Experts of a small language model.
Size: 8 layers, width 256, vocabulary 16384.
Experts: 64 SwiGLU neurons an expert, 6 picks a token, a sigmoid router, a shared expert of 128 neurons.
Training: a variant of SOAP for the experts, 290M tokens, 4427 steps.
Below are experts of layer 3 (counted from 0) of a mixture-of-experts language model. Rows are named gate (a neuron's input weights, with its number), up (a neuron's input weights, with its number) and show model dimensions 0-63. Each number is 128 + 24 x the weight over its row's rms, rounded and kept within 0 to 255. Numbers have three digits each.
Before each expert's rows: "comes after" lists some tokens at least twice as common just before its tokens as in all text. This comes from a sample of Wikipedia text that the model never trained on. Tokens count by the router's weight.

# expert 56
comes after: " to", " was", " he", " and", " also", " He"
gate0:132134180119115159116122109151114124125112123093073118123118122096100108091149110150130128093126092138140097143083098166124111148168123140120089180146128137105113123132147131134123158131134164
up0:136099165160125153160138088109148185137141133152106174101081081135153102129086087123116098112120133128138155133138124086136133132151107111138149156142130119117109107142134116115107147138158114
gate1:090146133116163126158142148137098142083130098069128097155161140111117146115145135131111093079133097140140134173143130141177117162105156139142086113117161093101145136115128129137151125129128062
up1:124134103131141103108112116102104162135114156140141114100131142099129138119110113124178150117099126141129108148135115123135102110119138132139139088143149151107148131119094143189140150090152123
gate2:132130163112105158100088112119135103154109122130171152113127155117141098138115134113086146136094147140121099108134122121161133111132129121111122156169140147142152184175096157154138100098102084
up2:141136161119111118147120138117185122157120171151133141099129129122122166104141166099115136188147165105164134121136129154129131103101127140131098102149144132122127157138084110140153098130136111
gate3:110152151119102137118138162159156101050149128149093108113145162149112149107135140136122122099118115115166121146119062111128144097131110127154104110115151143124106126142092118166130115125131142
up3:169147126091108158120115143170140108138082182131078131153119125147124151116129134149154182132127119103085167109158115115112130147102111084109136168163173153158164120131104141158120158121125109
gate4:135131110096114120132109140150092122088138153139175172122122149100114120089090150159112102088131086130139105141128154122127148145160110176151143139117116116177114141154158148140149156128134139
up4:129103116123138089100113131104080151155171107117087129092123163121121119138139085134154096109140129174140142152108078114139173102113132146127158132099108133154105158137143141086133141121136152
gate5:135073143134113151096178130137075114157144144108137100132122091101127123125120120146127129103096120128104113171114119128150136138117099063127136133084141120155158139136134132143090183141129107
up5:133153146139128093131187112149125090120094124136140113147094098157132163131171143159099129100134139134120123116135167156131133115158138124158081111120152139162128147113104135114111094128152121
gate6:130098115109126091117140139151126114163143106160159185104084144091154134143144157100077160112096099131134138138129154129136133116133166125148134149123133164153118097155147124142089109109121098
up6:130102150143135119146174075095100137107115109106110155133149134125114091153124131150101070183130110154165115124119166142121121112083132151122099149133152111125161147134139132138144107119133135
gate7:165114149131112106096135144099135127125098082140139133130139129166132122107104126120149160137117117142105140118153090095118158094157109159152161162141133112110134093125103117088164124109142103
up7:104155105118111142182107127133141152132055139141135152109156130106129132151128128157140155083112104162122132104142154154098117131125107121145132115154166106124100139114154095101150162127114120
gate8:143129120142096112183130129120124119142094126180093123107124129116125162135129133103141164104147136108095116139209085092169161136159108130115120185133126152134134136124137136146125134130099126
up8:115089125120139122147127101115112108122093110110112095082062159114123121081140111109128090098146119101116116147131098150122109114130082118130131125131127106175095067112091161159188156109116133
gate9:120195149134115132163134114112189160149115128153133130120131124177077092133112105101146170154122103112146096118110103109116117110092131152163134118115151126100163115114088130137127131126117100
up9:167190116154154121118133141121126136146109112112098101100132137162099156121125139073144101121136152082103082120142090138138064108131132119121132108133164079135094148126147140150084142118171123
gate10:116137112139147128156105109151192144164164054142116113126082129140153159177114129093129099098126138157102114139162116172133159124144130133137140131175123094125123136096154158119161094114088125
up10:104088112127104082103117114114119112122073161157125124137113146060150134118136150124136114094112114109096170096157167120091173075124072137191093097128100176130164135111139136120135132145080148
gate11:116118126120109133126146080154100128099117123182129098162117145122145159120160167106108150115086149132120136105188069131148070075094114170171113116125107132095111115159128145133104089151133088
up11:099118101138112116103124093078139138130170134116128112092132115142113110094114109125165096159130145131111128145123158158116136141113121148160168103113109144137131067123131109128070189111125151
gate12:149145127134138174130115144114134145086119102113114151126164110118176167144140134157133175098083131150185109119107133091099131154155142138157111133116147132097102144147131122125137131094061103
up12:106106109128126155094140137135099133082085104071103156137123138067112139136150163136165176132090107170129117115155138167143091142168132122140120130121112131106100122113112101132084087103101089
gate13:141168113189126129128152156178156124091174123131160160105136135114123112102139163099140165150127125137126111102113152160125127121118146152109159115121170120122172113145124069142112159154142113
up13:119097143151128142118139149128123150149085159110122096143148138066130153117141152153140130101161148089091185113140145170083101100161143115167141115086153124170090123120083088155136145146118148
gate14:183161120152096139114063141124112125137128139132145182116104109118146129133111125111099116160112087143107146122112095115103167082152180088168121193120112141153145109143182139138134151165124160
up14:077139105144127102124082113129101143095162160131100131124144133156128141117121129115106118151107141156146114093119105125117131121128152129110123092150137118125175130164168069107082126195128146
gate15:094212150114133139153117129148153118096183167126135133145074114143126170129104161117159108154109150146163110170102124137142112116117117135110102122158096130121105144123116067151151109117168154
up15:101147136132096114121135141130110135130158122104146133126111167151163170173099144125109139153160134164138100143169109114122159115145139138162079094120085091102152120186174100110127133130164109
gate16:122116136150197091097092163120158115147112122157123108142118098118125093123101127051144129062114108130097129108123115153110141124137112141126138130110104133146107115132140096109080125101119131
up16:156185109112144115098114141105114126111143111141168163154142152113139150144093132144128141154124083174127155129122133143113081122115108140125140122166146104140117136110105142125116163158084127
gate17:150120129131125149081088172117135151102074131133117161117116099132137174178137149126141159122119108118134146126148095154167107137123083182131085134130123155101133134134178119092123111105129159
up17:129146128143159159123158151146121138108131165138098119118108137171168136128142130104162139173172079108144090111112126124126181109157109119155151163128089142165124133136159133158123109106087103
gate18:143104091101155121106136133136080133131108151154069128114132093113116099157163168116126129120167130174122090100140143100153108106161123117152120154155163116109120124135142167087156123150076153
up18:121154128147139104108142114164133066154088133122125159133144137108134140144149127115094126125165129122166095139138148166130149141147200157127133133141133132108115144126148128131118089158125147
gate19:134118136176174142146123139135122124136151138089124114152125107169156135131070113134083128079115113121147075107144109146151134094145108119140064163111141130139139128116122170143157099139087088
up19:135140154100147136129153135145139103112147122141126134134152130132151175138126131128127137145130135130142144079094188120142127124133116102157155086129135110114135132140120134120122131131142115
gate20:141137160127100128087105123143095124145127146133142131109106143132152139118130128118105090090157131140068085111155098089101154124177142103083119155134126111127115144131101152144118151146138099
up20:113106148124112170181096113145132151090070161122113146104134096110133134120146090149163096065109106191116096148116143116166120145125147115131117109115140139098143114154115159159175129104132111
gate21:174148088139136113150131111097156142089129136129109134144147120153150106131166137134160118171123137161116068154124127131114139096124080131144113150130119113138134103162150163101117134128140093
up21:098102175128083125162146113142160095118116120082158128129141120097160123115115144161124114142109096136153155127137136122128122132126129123094113128165112108145105136142127132139156165160128133
gate22:141106151134128128164120127101122111158121141151132139101122110156121108130119110090106162133152112134145077117161141140106147171113118130133179148176115119103137166103154110076101123128176087
up22:145134068098133105089128153146123104087110143150106144125121153121125161126149119111165109163113165140121154109146095130159168135134086118152156110128124106104067125122126122144148129132102169
gate23:128130148110141112095134139093151150122106132168123152146123125109108129100116119098086104124151125146115117166150131154074156142106067121114097104158101156109159146083112127140140098098122111
up23:155128129130128150143198106121115100140146116133097155114177157159129125126156151140159133190113117104173142139135093149153089094156148145125133147145097133107163114129152141131129123145140123
gate24:141169130129153112096146091118112157129155082104122146148128133136154131105119114112081141088166123132158120149161129149133141098174122124108128166134154139112092117188136121151082080124109099
up24:135136183132100077090095109151105126126153120140126128113106141138117081172131113140132086149107113128094151113134102120126110138144100142105163112141104095155138103099131144101146176074123137
gate25:119152154172159123135114144103163138118134111140132152087140092134125122115104083111114131120125104136130145109131143123105170125139129128129169142099133087099107131144113124134140113097151139
up25:161126122090135170092132106140065079098149150095082148156127082151148108109131122143116106092124115109119103099129122148148133128129115124118111139156165114133090123164104149129098089135127132
gate26:144117120101111127111080154105079095129109135158085131100150170123123119151125169148150152149112133150125106126156107115129133152142127078129096172131130145114164094117108115123118137111141118
up26:125123151119118112108124140116157140136183125139105126168149121123118163126162125141128146183126132115099191121139122127164133115156103092158135146089141095125119140097183151118119127159158136
gate27:166090119122110151123109107102149104138110137105121117155082138102107092152108140116139118159133105133086141136146154140115144134130156138150143112112139083130125108103098154118138162130104144
up27:096136143101112137160120165095148053153153091149188091128131082147144119160115095111152098115147095139101167148102098157111128126141116138089155165107140092108146154160172179138133122118129121
gate28:122146156105145121165086175075115103137117123135113155170140136115122120169113110153123124078118139090162136125131100100140139142103139121103141114146121114146114127123126148162133113131073148
up28:109137130155142085128139102119141148091139133142117063097163118138143207121083142115122119149127186206145158118134143118132113160112149117141134136128138105099130130120154139137137113148144186
gate29:143164086183076132142108133144092098121133122149112111141149160104137153114130142105116090112141138143121141132171120114122118106104160142096123101189110137091114130167128096133117136142146127
up29:144150130115129104112152127124187080152059145117136092088112112082172119131118063155150156162131131143098135134143144162084138116159144140125113118126095136145120096105111140128107107128130147
gate30:087149151121130153127190133118104119139083112143130125131157166147122152141155134180095135113149124113131118109135130157143147134138118132151104144135139166090100126125136142135151115196155108
up30:108116123145144135180127122172141136112141142101176141123149125117089165110127090142127103155105102089123152124148165116171125120110107089142158117123130128145147119125133104144152149142109150
gate31:136105141150149175124106140167124115103096146168118165148105132137082134122107137108159139102120109078124149149159117079123131118086111097153120138124139181117119173100093113142129173139146157
up31:134134154145133141091171122125121120087134138121117150122131155131172081108166199151136117140121109172130112127103111098081131122124157142099112085120112127099117117155150138192138106101135088
gate32:138148119088150131130081117122157138099137117102161170158127114102154101106161094141151145104142125124124110138123088188136172133144105135147119133145148126114127105131104132142169128171100120
up32:150098101085128188163123126126147111148102137116129137106106099120136132138119146124126118133133176154125107123111160125122108102126153161175102101116135096143126148149131146110127123131151155
gate33:119136147133146097153194149161121109146125157141110093130109128130115150138131139149171174087133122120120095121123116189111109109167115114146106099092130106161111153110104130142166106097137125
up33:141146121106147166141105141097131065125157117158128121108088114159157167141170154094138142123104150145162110102112081131123125111114135080132150135139144122107135136116138114159153157128077138
gate34:133131137122117153139109116095130141160116157129118118157117113163135113144067151167116145129135118122135158155131121145144136168113100064129164164141091150153134113117152127141139108132167121
up34:136091117119092090177146144110133109095105150167101147159131116130099131130151091077169120121089133134127133173148123096142145156106149100144115110120121108112115182169117113144112135100136138
gate35:143175119123150105117127102124087100162101145153091131099107139130099160098122106175109185100125086117152100118118094155153105106120114089130109110126128168103147143101124162172147129133127110
up35:116129130121086160103114129137111110145166127091090085109103126143153085157140117153145140114127115152160165101110149177115130144174120118107113126079160096124101131110141118105123100152129144
gate36:110168188131131132142154146145110098126160160105110094118128141134113119163113127140112125075118142129119144111152161158125126105142128155135129138122161148116146140109166127145136115137139088
up36:128091146092168138094127124089117164157128123177157085115116121118106087102091136116100157190096159127135127144075123140110120088092124111143141117131132113138119097168132166098194139080093135
gate37:164124103141167123141164096161157090121116135110117180123078096138140060134134113145145122072172151170103111134099103139087146138158116149149113125133107110140126123136144119155141135081113107
up37:156127106111151115120131107136150110115118131133115118122106130135170084123145152122116140091162129171112125117117145169155105106138125135136128127166151075125125150135139168141120092132118083
gate38:135177124081119137129119105120180124140102095161162108121114111114101120125136128121160128106129142162121089113152109155098113145111116139144088063144138129119105113132160113104140140110117173
up38:134122094118171088111148172083149073166103125151125108130152129174129115130107136139129089171104150121135126127133145137084107152091167121148127112163141133154140152136106121131128150147133128
gate39:169129119136122162187103154133141112100159124120125144108109133145137177121150165123146154104181145165136100159156122148134120126138119089070126160099114132132128108129116156111121165075113147
up39:114133124144081136136089116082109123125171121100121127057142129142136141126109110127091138156118122138104175122140139089124151144086137116086179113126138140145147120162180149089115151118129158
gate40:111123119132122124152093164201091172143179140121132157141144133128154125112114120134181100117146153197141129161125187152136129106104124139160064142137122071133154138146131133104151075137123120
up40:144155116065121099113117125140131115115166140136118103114162154145165105137135183110131089133135137115125147101108164109115139115133128151153152127146153128133161111139173116092122149119179110
gate41:122074114123139146170118116103111148156094104123154125145084116134137124105124123113131109152114132096125140177131115189110098105144069114156136102071164145129135129080117102100149079116109138
up41:100117154165119162123097096132144105136123101177114146162135111151115122181128126079141110113104095142133132128131085111140150147085110128138131095141141148136186106121143142145116133181151140
gate42:125131069099136101142130095120122124098168149086134155145124180126152098154126138135142148118088187098107122150105133151123102086116117129155077116178101151123165135104184132126128138189143134
up42:146121169121173123139188112127111133193152166124142084182148132129081170126105116148155127134136133129117155122108178138137135098130107127163122156154128146130106101137137118137143104115149145
gate43:091137156115157140117134170139131107102114143182145148121156119119106139118078143122109123074108105109104123107119164142115069117110140111128137127091082150099091122114111155146150127124119156
up43:098146163127122110150156132120089122144125086115142103143113185113161131104142140147128092055125145149106129161096094160133155107122101135159126127102150119105105124119141154121124131111135170
gate44:148134168101170137135102134102093123159157121139130132109152123156117115129085136135124126114125112133086161134098089142085105160143123068137152147133140127171120174177142121172138119131126077
up44:090121104103135172167096175071112084100147132125127120161125127134127132154136143104173116151107114130106169116149166117130136128133070090127129150146121125123126121112130087144115169133142143
gate45:094142119099150130109136129099139130163116112140100182134142146102149151113135108118140151146155135162114152143126116173088113131174139095140126163099126111153148128125128122134123151112140109
up45:144137155093164105077168149120134135158102114186111103150150107090109083099093138120109122162120069143128145117111134122136110136141083115121121103110096172128128130113136136121140180142074088
gate46:141137146146150173145153104133139105146120129169153143142112128099153129084164113131148117144118142119180112138122145148135129132118091120157165131126151173145078133140114130089133145156126143
up46:148118114153118108110086146141113112137131143167134139133147141133138113108090158154156114121130141084152162150118132115104120159113108112130149096037088089112118148116150124113196166152147088
gate47:164118124088167133032143144110160138130147100128099125161100153130153109120137108110183158136128113127129089179129133150105109126098098171120098146117120144143096109116129141135140151129126111
up47:077134150131130167106183137104151144070179106163122155125079115109094134132120126151157124119126144115138115159144140131138129117116103128139162101155160142134107160167157140086145129116123126
gate48:156150134161196128124114107120100149132152131120115132160160126213116141146151087134094137164136134118124120107116139075101136137178113143111116140112119111098111117116120130123130103083127125
up48:128091151124170141105104100130134141130135145146106186130120120138137122157121148105122155159125126137131118108151115099155137138150151129117107128133107169108098118138082107127125110147152138
gate49:147098088096163165135135171147120143148122125123105115133119136142124143145128110108117156162182141134132125134136096160167139111140114128130130142138102136100119095119164114134109148135139129
up49:124125099116131092089137109122144099091133121135153145154142140117128119147082109132105144129180168108117152175117152124134150150137133132138167071107109140133096137154130109137118159124087142
gate50:118136153105119153142129102130104142138162153117118109111108124118082104089120087083062126149101101147101115168076152114106132131110112129119183153110114140133109153134159099121128106106174115
up50:107127141114147104111129088102111117109118142121090131153146146078139143131135111102099172201108090078127161167093119161166166132124125149163130089120127140160145154116130119142120145103123129
gate51:173113139134110131126182145114133131122122094108078130167120135117136141155130161113103136097145157172122083092134206143157099138143143106152155163121125126117152069143132131094102152109112170
up51:109152157153116137112122128122102087133163166129148105114133170142122103103114108125115108115136142116097114140145097135112143102128112172109115103110109109113118153131069140144087148132179129
gate52:112161171135125116141099119134114106111131149142128098158158134091146120135118143126137101099153131117134111095132109152139088112097160132159092172102128129109152128110116138099146105110090147
up52:107194150167113121140107126113121129130124160142096089105162116106080123114123100131117163124161116163103169105077126115103160111128148125131133141154121101117163127154123166145129103125113150
gate53:112177108118115097152123139079148133136121087149152120107113130098118134114179132129129131177136123154077125162127140111095147116117101099086130152094147104106115139124119131131131186138099131
up53:136118165099099164111129168154095101179128142135122158086181120105088142144110121162126099070153136167101137093136095100138128108132104127094071171136148123148108134107114157149141154146114145
gate54:137182105177154142111104130139132103109139130117143109127133101111138130112142155163139119116181113129137129116139089137097122119175137173162115113139113136087106135167124135142126146148146120
up54:144097152135059155151160132114135117149121148133121154116143114090065116142161079100126175150134121134123112124127106118129094123131174141127116153117125108173130145094117148140125088123152161
gate55:131147104148087130139117158119144115133121112120132105113112144134107122135137134128133099141142116156089048099135126150089128123091162115142100144126175118111110101057128142145128085138088140
up55:128085136147116118121147128158129115120144115091145129131149124178136158141131122105135091072130096129094131121146137154110113122129109077164116077109143098146126147160122105116093154105117118
gate56:115131124102145177157132134134165105125143123192122134161169134122141152115130140123134084125136153101109142137142130142082085112117088172172115124124126142153122113131093078131145164162169136
up56:126119165153174114119141117125132157158135091113131107156133088140166093145111101167136085118162180102099147130089069124147116131114098177102116114109112139128117114094095116117144117135155127
gate57:129151144137136144109135114117123119137182140102113113136137146164149111127109119130125124103152197152119097093117177135095110094126119123116115138106131083102159113127110120129134072129129124
up57:124104143136146113111104112153161174122139124142135131114115104110167110084120141102125116147133080155127154111108098132149106157107101140131150132115108125132141089143100144128178181139133147
gate58:146110131165163155118089165147122104130090119139145111108126107148166113107099106158106141110162117158127111157143115128103105131119115122110133140097109183118163151122176134089167127113135161
up58:120080151101105117174113135126087133092136169126122099145137148137151133110113132159144095128139149094130144131137143120123126113131113144131136161154145130082133158136114090129173132105152074
gate59:137109133106131139125177132125123117195096096113133100162143107167103147119117177114182137132144123148138140138132122162103113148126096110154107182192104138133113137106078130114129104131120130
up59:121154179114133143141149133136141165140150141160111112105077153171137127153134127121151137114123139135194136159134118092120086131102142117133144154126117081141081112134092101144128152130151121
gate60:096139113149141163100138118139140147122131126139108136094114119123165145110159124068136091132127124185121102084147129124122075161130115115142100102149172133097110154138105112104136126153180085
up60:104168110101133084117091074145110162178131130110089123162099164113145087118085113146140097124193145091146156158098133150170110121131139143150149133110151132094157108099152126137114141131165134
gate61:141131106117144106113121155145128171123186123164109178133086130110116135119124095126153102171159138087108081138112157163135164133162121138113101084124109137143115106149149120117132118112103116
up61:158097108059118108107113148130100136128157149149117123155160124159138117125144155108109154151137132065165116127153155119128153116126162139056132118154141123117143125143151108162110120117113148
gate62:127155125064133133088123144124138113093128143167084130126112122101075135115174174130171102147126133134123178170154077092161181121178104083143172120127115141099093133124118155151134110122136087
up62:107151102153111188133147116108120134118145131116117095118108147120143135149090097101127116167103115111106135146096167138087101148114125150118101102145155152111118151095157094117124106127134155
gate63:162114129159126116123144114060059143115149107133123116135138142103117112113125156147117122156130144119089111139079160155129144109106145131116091118129143124130101186124152117108150130119116160
up63:111139135159127126142134093110173116116162147112161123131109141145113099107104148165167113145095127097135148138094111128149126162108122080139138116062095151142129100145109125111117116146127139